From a checkpoint of a small mixture-of-experts model trained on Wikipedia.
Experts: 256 experts in each of 4 layers, 64 SwiGLU neurons an expert, 6 picks a token.
Training: a variant of Adam for the experts, 7107 steps.
Below are experts of layer 5 (counted from 0) of a mixture-of-experts language model. Rows are named router (the router's row for the expert) and show model dimensions 96-143. Each number is 200 + 20 x the weight over its row's rms, rounded and kept within 0 to 999.
Before each expert's rows: "comes before" lists some tokens at least twice as common just after its tokens as in all text. This comes from a sample of Wikipedia text that the model never trained on. Tokens count by the router's weight.

# expert 20
comes before: "S", "\n", " The", "C", "m", " In"
router,226,233,215,181,170,246,197,209,181,215,233,209,232,206,197,230,180,206,203,179,224,196,230,230,185,194,177,192,216,229,241,228,228,190,176,177,178,227,199,172,220,236,226,188,170,237,183,204

# expert 175
comes before: ",", " (", ".", " of", " and", " in"
router,234,201,222,173,185,228,189,217,184,229,227,195,223,218,185,196,219,213,185,182,222,173,219,233,175,166,193,188,199,214,207,199,199,193,159,179,185,189,188,153,215,230,224,164,185,190,187,223

# expert 60
comes before: " the", " a", " this", " its", " their", " his"
router,219,197,196,199,165,219,237,202,194,236,219,185,241,214,162,197,195,225,209,191,217,192,211,224,185,189,200,192,226,241,217,223,187,188,171,184,173,210,188,184,217,217,218,174,186,236,190,223

# expert 73
comes before: " in", ".", ",", " and", " with", " to"
router,200,210,195,193,190,209,219,210,196,207,223,226,205,210,177,200,211,220,176,157,220,189,206,232,184,186,184,185,236,229,194,236,206,181,190,180,190,213,158,195,223,202,215,206,152,214,184,230

# expert 202
comes before: " he", " the", " and", " she", " it", " but"
router,214,185,199,224,190,203,198,204,167,244,234,175,217,222,194,202,196,207,197,181,206,172,222,228,165,185,190,196,231,230,210,214,212,178,197,193,168,211,201,190,236,210,242,172,196,217,208,238

# expert 172
comes before: " |", "|", "\n", " Votes", "|---|---|---|", "---|---|---|---|"
router,229,206,203,194,186,228,210,220,192,198,229,217,200,200,178,204,187,209,188,172,222,193,214,243,180,180,176,202,220,220,220,230,219,163,193,190,155,207,202,179,227,213,226,197,185,233,191,223

# expert 214
comes before: ".", "s", ",", " and", " in", " of"
router,212,212,239,201,198,231,219,203,175,220,232,194,226,208,185,211,188,212,183,189,207,166,194,212,174,168,188,200,238,231,218,196,212,196,150,183,177,183,193,185,226,221,239,185,156,226,179,232

# expert 71
comes before: " 0", "\n", " ", " 1", " 2", " —"
router,212,206,216,217,190,229,214,226,187,220,239,207,214,214,184,203,201,229,188,176,210,177,191,252,177,178,197,189,228,198,206,230,208,171,187,199,168,204,171,182,209,212,220,190,194,220,175,208

# expert 254
comes before: " |", "th", " million", "%", " years", ";"
router,210,198,217,210,163,195,215,216,154,230,212,195,243,207,182,209,187,219,189,174,192,176,219,248,187,176,188,195,249,205,212,215,223,182,143,198,171,194,194,186,216,203,215,171,164,225,183,236

# expert 135
comes before: " of", ",", " for", "s", ".", " in"
router,218,223,222,201,178,227,203,222,166,225,212,205,215,204,167,207,198,208,199,179,213,157,212,211,173,193,192,193,206,215,209,212,242,181,184,197,187,199,185,185,239,223,240,187,164,236,205,230

# expert 247
comes before: " of", ".", ",", " was", " in", " is"
router,212,220,196,188,182,215,196,195,163,228,236,218,231,210,197,208,208,206,163,186,212,158,204,217,166,183,192,199,208,215,217,221,228,203,200,180,169,197,197,189,231,234,229,169,181,236,183,229

# expert 128
comes before: " |", "3", "1", " m", "2", "."
router,204,209,216,210,164,204,198,194,192,221,207,195,214,214,194,222,189,229,187,196,212,190,200,255,180,171,170,194,232,215,213,218,197,216,190,206,161,202,168,184,219,224,199,155,166,205,198,226

# expert 25
comes before: ",", " (", " ", "'", " is", " de"
router,231,175,226,190,163,226,200,202,203,212,218,214,228,225,191,190,199,217,195,160,200,170,196,237,195,171,203,189,225,239,223,219,218,177,200,163,180,193,199,169,219,214,227,156,184,210,184,237

# expert 178
comes before: " of", ".", " in", ",", " with", " for"
router,196,209,209,197,191,203,208,209,173,216,231,199,219,200,179,228,203,214,177,190,207,150,204,210,179,180,183,192,220,209,207,225,231,183,164,177,177,191,171,171,211,215,237,185,162,232,193,225

# expert 12
comes before: "==", ":", " ==", "\n", " also", "==="
router,218,210,205,167,184,212,203,198,197,239,203,210,214,210,204,184,201,205,183,166,233,152,185,221,171,185,175,194,243,227,207,235,222,214,176,199,158,215,197,176,231,213,234,184,165,211,184,221

# expert 252
comes before: ":", " by", " name", "ed", " office", " zone"
router,243,207,187,195,184,204,228,203,184,239,207,198,204,211,181,213,171,216,168,182,188,170,207,204,176,171,181,177,218,209,203,207,224,154,197,192,180,199,197,171,209,217,204,179,186,206,182,234

# expert 186
comes before: " of", ",", " and", "s", " for", " in"
router,196,208,196,186,179,220,180,215,172,226,219,206,218,231,180,196,187,199,192,180,213,178,187,217,158,180,189,214,220,217,203,210,201,189,180,187,171,209,177,170,209,222,230,169,176,224,174,230

# expert 251
comes before: ",", " of", ".", " and", " are", " were"
router,217,173,214,199,181,210,203,219,177,213,223,198,218,221,187,202,174,221,166,157,204,179,217,230,200,204,188,181,217,231,213,224,203,190,168,186,161,194,197,178,217,235,235,152,181,199,180,220

# expert 115
comes before: " of", " in", " American", " by", " film", " a"
router,227,193,200,186,185,216,224,205,198,221,224,194,212,213,166,222,183,243,187,175,208,177,196,233,190,201,196,196,204,196,206,228,228,196,192,188,191,204,152,202,246,218,211,182,198,245,206,215

# expert 201
comes before: " |", ";", "*", "---|---|---|---|", "|---|", "|---|---|"
router,236,196,203,202,202,234,210,204,201,199,210,213,201,220,173,206,196,230,169,169,222,192,209,228,195,166,195,198,217,238,197,232,222,169,183,173,155,216,217,181,219,204,254,195,181,229,191,214

# expert 1
comes before: " a", " the", " well", " an", " part", " his"
router,217,209,198,210,172,233,194,211,188,233,223,196,225,220,164,201,211,227,180,185,218,168,221,226,186,188,169,203,217,236,207,232,219,184,193,202,176,210,199,185,221,233,257,176,215,223,216,226

# expert 168
comes before: "\n", " \"", " The", " In", " He", "com"
router,223,193,195,169,181,209,220,204,168,205,222,187,224,225,176,209,197,226,191,176,223,158,219,266,195,174,194,176,217,237,229,225,195,190,188,190,178,197,220,166,223,217,218,195,191,241,203,202

# expert 163
comes before: " |", ")", ";", " 1;", " 0;", " /"
router,216,198,204,194,152,221,189,203,193,214,212,223,211,222,201,185,217,215,192,186,229,158,239,241,183,163,177,201,211,204,219,227,211,181,190,207,183,207,195,194,216,190,209,189,174,241,192,228

# expert 27
comes before: " of", " was", " is", " are", ".", " were"
router,217,219,203,184,180,219,209,204,173,236,209,211,221,206,183,209,216,191,173,147,199,165,207,207,167,193,192,196,223,208,196,215,224,200,169,186,152,222,186,184,219,222,233,164,184,215,173,225

# expert 34
comes before: " to", "ed", "ing", "s", " of", "ly"
router,220,200,207,206,198,216,215,208,184,220,231,196,209,212,171,195,181,222,171,170,200,173,226,220,189,164,190,206,214,241,219,224,217,169,167,174,172,217,172,158,226,209,230,176,189,212,174,229

# expert 58
comes before: " |", ",", ")", ".", " season", ";"
router,212,196,220,198,191,204,229,197,150,222,238,185,233,220,175,198,192,211,182,196,202,175,213,244,182,178,194,195,213,221,233,234,232,195,178,195,187,182,174,179,213,231,208,179,200,214,177,217

# expert 21
comes before: " |", "\n", ")", " (", " –", ";"
router,220,197,203,201,205,196,211,219,176,236,202,197,212,218,196,208,200,231,220,198,190,172,208,225,179,184,181,175,204,220,228,187,206,190,196,207,197,189,188,204,213,226,205,161,169,218,167,233

# expert 75
comes before: "-", "\n", "The", "|", "===", "In"
router,201,214,217,191,197,240,200,212,177,208,202,207,201,195,177,183,198,234,200,182,221,192,213,243,187,187,187,202,225,226,235,216,227,186,133,192,141,184,191,181,213,219,216,209,193,233,179,234

# expert 215
comes before: ",", ".", " (", "'", " &", " was"
router,186,188,197,173,189,218,202,207,201,191,209,227,206,208,154,203,193,228,183,172,205,183,220,244,181,195,178,199,209,203,234,201,199,208,183,194,142,181,188,188,215,226,208,170,205,205,187,224

# expert 117
comes before: " |", "th", ";", " March", " October", "st"
router,209,212,214,205,186,210,220,212,179,235,207,213,222,215,192,215,186,202,198,180,200,166,211,235,181,179,187,210,238,224,213,212,214,193,194,207,175,187,184,184,214,217,227,172,169,234,182,233

# expert 10
comes before: ",", ".", " in", " (", " of", " and"
router,235,210,216,197,182,223,197,203,166,227,210,212,226,209,189,202,221,200,170,188,212,185,205,236,169,160,190,172,199,215,216,236,212,199,150,179,190,184,201,167,218,219,206,179,163,200,172,227

# expert 180
comes before: " of", ".", "s", ",", " and", " for"
router,216,208,204,205,179,204,202,198,185,231,216,197,210,201,175,206,174,204,181,188,208,164,230,225,193,185,167,175,230,217,213,225,205,187,174,180,174,183,177,179,213,222,233,183,157,228,190,217

# expert 23
comes before: " and", " the", " but", " which", " including", " a"
router,210,212,199,178,178,209,223,226,169,216,228,190,235,216,179,191,195,214,191,186,213,188,218,209,198,188,200,201,224,224,215,223,206,180,194,202,184,215,183,154,209,207,244,186,184,219,186,229

# expert 85
comes before: " |", ",", " (", ";", " =", "'"
router,205,185,195,208,160,198,185,208,171,208,221,203,217,211,180,219,210,209,169,189,201,167,209,237,191,172,200,187,222,214,226,226,209,185,152,196,158,198,220,173,212,206,224,169,183,215,184,236

# expert 121
comes before: " of", " the", " officer", " Staff", " General", "th"
router,217,190,228,190,168,224,210,194,195,197,215,177,210,209,190,200,194,211,176,175,223,186,244,243,189,208,171,198,225,197,204,211,199,170,198,187,186,181,187,186,219,215,224,174,183,226,210,195

# expert 184
comes before: "-", "\n", " =", "    ", "2.", " ​("
router,215,215,190,176,181,250,196,230,189,211,251,199,238,190,202,225,182,235,182,197,194,182,205,223,182,165,201,195,211,219,244,216,195,197,163,198,161,193,188,193,217,202,236,204,176,210,192,220

# expert 116
comes before: " |", ";", "'", "th", "/", " ft"
router,207,219,208,168,155,216,212,234,173,208,202,208,235,221,201,225,182,228,182,190,210,180,225,245,189,163,185,206,228,242,214,225,220,177,172,192,161,206,176,170,229,226,222,159,171,218,183,235

# expert 157
comes before: "'", ",", ".", " and", "n", " Open"
router,217,214,199,206,176,211,204,213,200,252,217,199,216,219,179,190,195,208,176,174,219,194,217,220,186,177,180,198,235,216,224,228,223,188,140,160,179,191,216,199,216,193,217,150,187,221,177,234

# expert 31
comes before: "s", " of", ":", "ed", "ing", "d"
router,219,211,214,188,187,238,210,194,194,216,241,214,209,208,193,192,180,225,197,171,225,173,238,234,176,187,172,209,219,230,213,233,232,174,186,190,159,204,193,179,215,240,221,183,174,198,197,220

# expert 233
comes before: "|", "\n", "-", "|---|", "|---|---|", "|---|---|---|"
router,215,204,213,205,177,209,210,214,184,207,222,202,226,225,178,211,185,214,163,179,193,172,222,244,190,190,174,199,197,217,202,203,202,184,177,166,162,217,185,175,236,220,216,181,183,238,194,227

# expert 114
comes before: ",", ".", " (", " is", "/", " was"
router,222,207,222,197,162,195,191,219,174,227,212,207,222,201,177,191,214,217,209,170,191,161,219,224,190,190,170,198,226,214,212,213,212,184,147,156,168,204,185,186,204,211,221,153,153,236,196,218

# expert 162
comes before: ":", ")", " birth", "ed", " date", "al"
router,228,228,200,213,188,202,206,201,182,202,193,202,218,210,198,190,198,222,207,190,219,182,204,231,187,180,193,197,204,237,227,242,215,196,193,205,191,189,191,176,220,217,226,185,209,205,189,199

# expert 205
comes before: " |", ";", " /", "–25", "th", "–8"
router,202,221,197,195,173,209,221,183,164,209,216,214,222,222,177,212,201,196,192,188,202,173,214,252,168,165,190,193,236,215,210,201,205,192,173,194,172,205,171,192,218,224,225,179,182,231,174,220

# expert 225
comes before: "|", "-", "\n", "|---|---|", "|---|", "|---|---|---|"
router,207,202,179,203,191,227,201,221,199,196,212,232,229,213,179,215,195,229,184,177,216,168,196,246,201,179,191,204,214,210,199,234,202,179,169,181,175,203,193,187,224,206,211,195,180,225,186,229

# expert 13
comes before: " the", " and", " a", " he", " was", " it"
router,199,208,232,193,181,223,213,203,163,217,228,193,214,219,187,212,206,228,194,173,232,186,214,216,168,185,175,189,202,219,210,219,225,188,193,199,168,186,150,175,217,195,228,188,197,214,188,218

# expert 229
comes before: " the", " a", " to", " that", " his", " her"
router,233,210,210,206,185,230,219,205,180,193,228,210,237,213,191,216,184,225,191,183,207,184,194,215,195,165,193,216,233,245,223,214,212,186,173,195,181,189,208,192,219,236,242,174,191,215,181,230

# expert 193
comes before: ".", ",", " and", " of", " were", " in"
router,199,203,228,208,181,219,214,214,183,226,220,197,228,202,207,209,196,197,186,165,200,156,214,207,164,168,180,191,235,209,218,221,238,194,154,180,179,204,186,168,216,213,240,186,161,223,187,242

# expert 189
comes before: ".", ",", " and", " in", " of", " to"
router,218,208,221,176,185,232,198,232,198,240,226,196,234,219,203,199,199,211,175,188,211,163,215,209,174,186,171,193,228,219,221,206,200,206,161,176,186,188,195,190,229,204,245,178,163,234,204,226

# expert 33
comes before: " the", " he", " it", " and", " later", " but"
router,226,222,225,188,175,218,203,190,156,229,255,186,226,221,177,205,180,227,171,183,196,189,191,229,186,178,201,218,230,226,246,208,222,206,191,205,178,183,191,211,214,234,212,184,188,233,200,213

# expert 36
comes before: " |", "/", ";", " was", "yl", "'"
router,216,191,195,185,176,212,211,219,166,228,223,191,211,223,172,198,176,217,177,183,194,167,225,224,183,164,203,211,207,233,220,209,206,193,180,172,174,198,173,158,230,215,216,165,186,231,181,220

# expert 230
comes before: "ed", " to", "ing", " the", "s", " that"
router,219,198,193,201,201,232,224,200,184,204,226,198,231,234,186,191,171,233,189,182,199,181,208,235,189,185,177,210,224,213,230,214,235,201,180,195,191,170,192,192,193,218,247,180,188,224,215,224

# expert 92
comes before: " the", " a", " of", " with", " side", " his"
router,214,193,206,204,174,214,229,187,207,202,241,219,232,236,153,191,169,226,164,188,203,173,212,220,182,173,183,176,219,229,205,209,213,197,201,184,166,192,181,181,215,225,193,190,175,215,185,217

# expert 223
comes before: " (", "\n", " |", ",", ")", " ="
router,253,193,222,183,169,213,200,209,162,227,221,197,231,214,190,207,211,226,195,194,207,179,213,238,180,157,204,179,231,218,211,214,220,197,173,177,189,209,185,185,218,206,228,189,198,217,200,223

# expert 143
comes before: " the", " a", " in", " an", " his", " two"
router,212,207,225,219,170,224,202,196,178,221,234,217,253,214,169,192,190,203,186,199,242,197,216,238,190,180,190,212,226,235,208,225,221,178,187,192,188,214,202,184,220,220,220,171,211,219,189,244

# expert 148
comes before: " |", "|", " votes", " hold", " Win", " electors"
router,208,191,221,189,169,218,206,202,181,224,215,197,207,203,182,219,186,207,173,162,189,182,194,241,201,183,183,192,203,200,213,219,214,164,185,189,179,227,194,184,216,228,221,185,183,213,186,216

# expert 50
comes before: " of", " the", "s", " in", " with", " century"
router,218,198,204,188,169,233,201,208,189,232,229,217,217,213,184,202,187,235,180,183,207,160,210,232,185,184,186,205,229,226,223,209,202,176,174,167,163,184,186,180,219,217,227,178,171,222,196,233

# expert 124
comes before: " not", " been", " was", " be", " is", "'"
router,239,193,220,211,197,210,192,205,179,227,218,190,210,214,185,209,175,228,178,184,203,180,217,225,178,172,187,174,230,226,232,213,214,184,168,194,198,193,227,170,226,229,202,181,212,207,192,215

# expert 62
comes before: "\n", " The", " In", " He", " It", " This"
router,232,230,208,186,198,214,204,198,178,223,244,195,223,226,180,213,189,225,182,185,222,179,200,239,175,173,190,197,229,213,222,206,230,181,189,192,173,183,202,170,211,217,208,175,207,227,198,191

# expert 70
comes before: "\n", " ", " 1", " 2", " —", " 4"
router,228,218,217,172,171,237,198,208,162,222,247,186,214,210,184,195,181,217,189,197,220,166,204,243,186,158,189,218,226,237,232,221,226,192,197,181,153,192,167,171,209,216,197,168,170,213,194,217

# expert 68
comes before: " a", " an", " also", " the", " been", " released"
router,226,208,211,205,184,222,224,219,165,241,237,210,229,225,184,211,202,220,166,179,211,167,204,238,182,172,196,177,206,242,215,236,219,172,174,205,193,213,195,170,245,211,231,174,207,203,200,208

# expert 105
comes before: " and", " the", " a", " M", " which", " was"
router,223,220,211,192,168,229,236,203,144,216,236,194,219,217,180,191,207,236,189,190,223,179,240,226,188,176,202,212,199,232,216,221,200,171,210,213,171,230,185,170,214,205,242,178,204,220,195,204

# expert 47
comes before: " the", " a", " his", " their", " this", " her"
router,219,197,204,178,184,213,221,205,185,210,221,201,241,210,149,214,196,233,195,193,226,182,204,233,175,187,191,190,237,232,202,224,190,176,183,191,162,195,203,176,222,229,246,184,196,233,195,225

# expert 35
comes before: "-", "\n", "The", "ium", "idae", "In"
router,202,203,212,211,209,244,191,188,196,221,231,217,236,202,181,200,182,199,192,178,199,185,182,262,194,177,199,174,200,202,233,211,206,197,164,189,173,228,164,174,239,208,199,201,210,214,185,216

# expert 187
comes before: " |", " (", "\"", " =", "ː", "/"
router,228,194,206,195,153,236,215,223,174,202,216,183,205,199,175,195,184,209,180,178,192,177,227,236,203,172,199,200,215,223,227,227,211,173,166,192,183,180,169,191,223,209,206,190,159,232,199,225

# expert 253
comes before: "\n", "-", " The", " List", " 0", " He"
router,215,172,215,202,186,213,243,187,158,217,230,224,214,197,195,211,221,217,182,198,220,216,199,216,181,210,207,217,220,226,213,201,201,207,204,203,199,215,208,175,208,191,213,195,158,217,182,236

# expert 4
comes before: ",", "'", " as", " was", "a", " is"
router,223,182,213,169,159,205,211,196,190,214,209,211,215,208,192,209,207,235,177,179,195,174,223,223,196,184,204,205,223,228,213,224,214,176,171,187,180,177,186,162,219,229,223,166,184,227,184,235

# expert 30
comes before: " and", " which", " but", " who", " with", " where"
router,233,215,197,199,184,206,215,201,154,237,237,193,234,211,163,207,198,206,183,183,204,183,228,216,184,192,192,206,225,218,239,222,197,191,189,202,182,196,185,165,232,208,234,176,187,232,190,214

# expert 56
comes before: ",", " |", ".", " –", "–19", ")"
router,231,193,198,210,180,200,220,207,178,231,228,187,219,211,171,205,181,228,200,182,194,182,213,236,175,194,188,176,219,231,234,218,222,188,166,196,187,196,201,206,211,207,210,176,182,210,197,236

# expert 149
comes before: " be", " have", " the", " make", " been", " take"
router,225,217,221,193,185,239,209,178,165,221,238,206,229,236,173,186,187,234,191,169,232,175,215,227,187,161,187,196,233,238,255,210,219,170,183,187,182,192,183,182,186,222,231,182,186,202,184,211

# expert 238
comes before: " by", " in", " to", " as", " with", " on"
router,198,204,194,184,199,232,217,190,172,209,213,191,200,221,207,195,187,225,200,184,215,182,229,206,181,170,189,193,243,240,213,232,229,187,197,193,186,211,163,183,228,228,212,166,201,207,175,242

# expert 129
comes before: " |", " than", " -", " he", " images", " she"
router,206,184,200,201,191,216,201,187,194,217,229,187,230,222,187,223,185,212,170,172,196,161,224,232,194,181,201,190,209,235,230,210,215,164,172,201,190,197,190,163,207,236,221,160,184,223,169,214

# expert 28
comes before: " the", " a", " his", " example", " her", " its"
router,237,199,207,200,185,207,205,198,180,221,234,204,218,221,170,216,196,223,192,177,218,168,208,262,186,181,190,207,226,213,208,215,211,198,200,191,168,196,176,179,193,223,232,176,206,223,202,229

# expert 8
comes before: "\n", "-", "|", "=", "3.", "2."
router,218,212,191,209,191,223,202,199,168,229,232,186,221,209,151,207,170,232,194,172,197,200,214,251,179,172,189,192,233,237,220,235,187,191,154,160,174,212,187,182,218,221,215,205,189,220,191,214

# expert 29
comes before: " he", " the", " it", " they", " she", " was"
router,225,209,217,199,184,218,237,214,154,209,252,189,232,209,193,207,198,239,191,178,209,161,198,217,185,181,189,210,209,238,223,205,202,167,195,185,164,196,197,181,241,235,205,190,208,231,188,215

# expert 94
comes before: " of", ".", ",", " was", "'", " is"
router,209,203,223,194,195,222,213,192,180,223,211,207,223,190,187,207,193,206,163,173,194,184,221,217,186,185,185,198,224,216,205,194,226,198,186,173,165,206,203,197,217,231,225,169,182,231,174,212

# expert 232
comes before: "s", ",", " and", ".", "ing", " for"
router,218,213,200,179,167,224,203,200,193,235,221,190,210,201,187,215,193,206,187,187,203,173,216,208,165,183,176,197,228,234,193,223,216,186,142,181,165,198,175,175,210,236,225,177,153,229,176,227

# expert 22
comes before: "===", "==", "\n", " ===", " ==", "===="
router,190,209,207,213,182,211,217,215,180,217,224,207,219,203,170,180,219,228,203,186,204,162,209,240,164,191,191,188,227,225,224,216,219,192,191,206,163,217,192,182,209,218,211,183,175,237,181,210

# expert 200
comes before: "\n", "-", "|", "The", "===", " Year"
router,194,207,213,203,196,235,188,214,191,238,218,210,214,213,202,197,207,225,210,194,212,183,199,251,172,188,180,195,241,219,236,209,242,183,165,166,154,187,184,180,214,214,210,191,203,241,180,210

# expert 52
comes before: " |", ":", ")", "present", ";", " election"
router,200,191,199,202,180,209,211,205,160,207,209,217,205,237,169,188,185,242,180,172,199,188,225,231,182,205,184,201,200,215,207,219,202,198,172,188,177,199,192,176,192,242,211,179,183,198,186,236

# expert 146
comes before: " to", "ing", "ed", "s", " the", " in"
router,222,211,199,213,188,222,218,196,185,222,232,217,222,209,190,209,177,227,188,177,199,184,200,223,175,175,182,214,236,222,213,202,223,197,151,187,177,200,201,172,222,238,234,174,199,206,191,235

# expert 219
comes before: ",", " |", " (", "'", " =", " was"
router,206,184,192,196,165,208,175,213,187,199,209,193,207,238,177,205,205,224,182,178,209,161,219,227,195,184,189,196,212,219,227,229,217,204,167,197,185,187,204,160,216,235,228,172,193,219,191,233

# expert 130
comes before: " the", " a", " and", " his", " other", " their"
router,209,206,207,191,188,216,219,228,198,221,222,195,227,217,167,196,188,219,183,192,237,207,221,221,191,187,209,184,219,240,207,220,201,186,187,207,181,202,192,177,210,221,241,183,180,220,184,225

# expert 61
comes before: "-", "|", "\n", " ", "    ", "3."
router,206,219,215,186,181,225,193,216,169,236,224,186,227,196,166,200,177,227,189,197,220,156,219,259,195,174,194,190,221,226,240,208,198,166,159,178,151,195,183,187,222,239,217,195,198,211,188,220

# expert 87
comes before: " the", " to", " with", " a", " for", " their"
router,220,202,211,192,172,231,215,209,177,198,224,202,231,216,196,214,184,235,193,199,197,186,197,215,173,177,177,209,225,248,221,199,194,182,153,181,174,202,184,182,227,241,242,180,175,224,184,223

# expert 101
comes before: "\n", " ", " —", " 2", " 1", " pp"
router,229,197,205,185,183,222,206,214,182,205,245,185,228,223,193,213,185,238,186,174,209,166,218,246,190,169,207,190,222,228,225,248,234,197,189,199,166,205,169,166,249,216,208,174,184,228,198,209

# expert 67
comes before: " by", " to", " in", " as", " on", " for"
router,199,211,212,193,188,237,219,198,170,228,215,192,215,215,194,198,202,230,179,181,238,170,211,220,199,162,207,202,238,215,228,234,218,200,173,185,178,215,172,207,203,243,220,166,196,230,189,229

# expert 224
comes before: " the", "s", " a", " his", "t", " which"
router,226,192,210,217,190,222,208,212,171,214,212,217,223,217,159,189,182,218,203,189,207,199,215,240,187,179,192,187,226,232,230,222,207,190,166,187,176,196,195,188,221,228,235,168,163,230,175,217

# expert 32
comes before: " the", " to", " a", " of", " his", " with"
router,206,205,212,210,191,227,217,211,191,214,223,204,240,221,167,192,182,230,202,176,207,187,179,222,189,192,203,193,215,242,225,209,206,183,176,199,173,197,185,184,197,253,219,176,181,217,185,206

# expert 112
comes before: " of", " years", "-", "th", " months", " other"
router,214,214,210,215,187,218,229,227,168,201,231,198,224,201,164,199,200,218,184,163,220,159,217,204,181,185,200,205,246,223,213,230,223,183,161,186,144,202,214,156,216,204,217,189,176,240,197,224

# expert 165
comes before: ",", "\n", ".", " |", " and", "–19"
router,239,207,207,193,189,228,213,213,168,233,218,186,220,220,195,206,208,214,191,189,198,192,210,248,190,168,171,193,206,211,227,235,204,181,159,182,186,188,196,198,220,212,205,179,185,225,190,220

# expert 235
comes before: " |", " m", " km", "/", " ft", " sq"
router,234,205,197,210,171,221,205,202,186,214,217,188,211,217,173,215,206,225,195,177,195,177,191,243,166,159,196,180,208,205,193,219,191,188,144,173,156,210,181,173,221,199,216,182,180,216,179,220

# expert 150
comes before: " |", ")", "L", "present", " C", " Chevrolet"
router,218,194,204,190,157,231,216,193,166,223,245,226,209,217,187,200,181,223,191,188,203,165,237,246,179,189,203,227,221,229,205,203,198,183,202,208,173,232,193,180,196,195,201,178,183,228,188,223

# expert 64
comes before: "\n", " |", " ", " —", " medalist", ";"
router,217,175,214,202,170,206,205,210,176,219,242,176,210,205,180,174,191,223,183,189,207,172,184,221,179,183,188,191,211,214,217,250,194,170,183,206,153,205,172,171,220,206,207,166,190,240,185,216

# expert 74
comes before: " |", " Cup", " Candidate", "S", " Championships", " League"
router,214,195,211,216,201,215,217,217,182,200,230,219,223,215,171,226,192,227,167,166,226,212,191,247,183,170,182,223,221,196,186,230,225,163,181,184,176,210,211,196,229,202,200,191,176,243,196,207

# expert 53
comes before: " of", ".", ",", " (", " was", " is"
router,206,199,203,172,158,225,203,216,182,245,225,204,209,206,180,180,183,214,177,182,182,160,213,220,182,173,209,196,209,214,215,217,197,195,197,177,173,206,179,161,219,208,220,163,179,210,170,230

# expert 109
comes before: "\n", "==", "See", " It", "History", " The"
router,241,209,202,209,185,217,223,205,177,239,244,199,190,227,194,219,208,199,201,186,223,184,185,241,174,179,167,180,218,224,203,236,240,189,172,174,186,189,201,159,238,223,222,182,212,214,197,215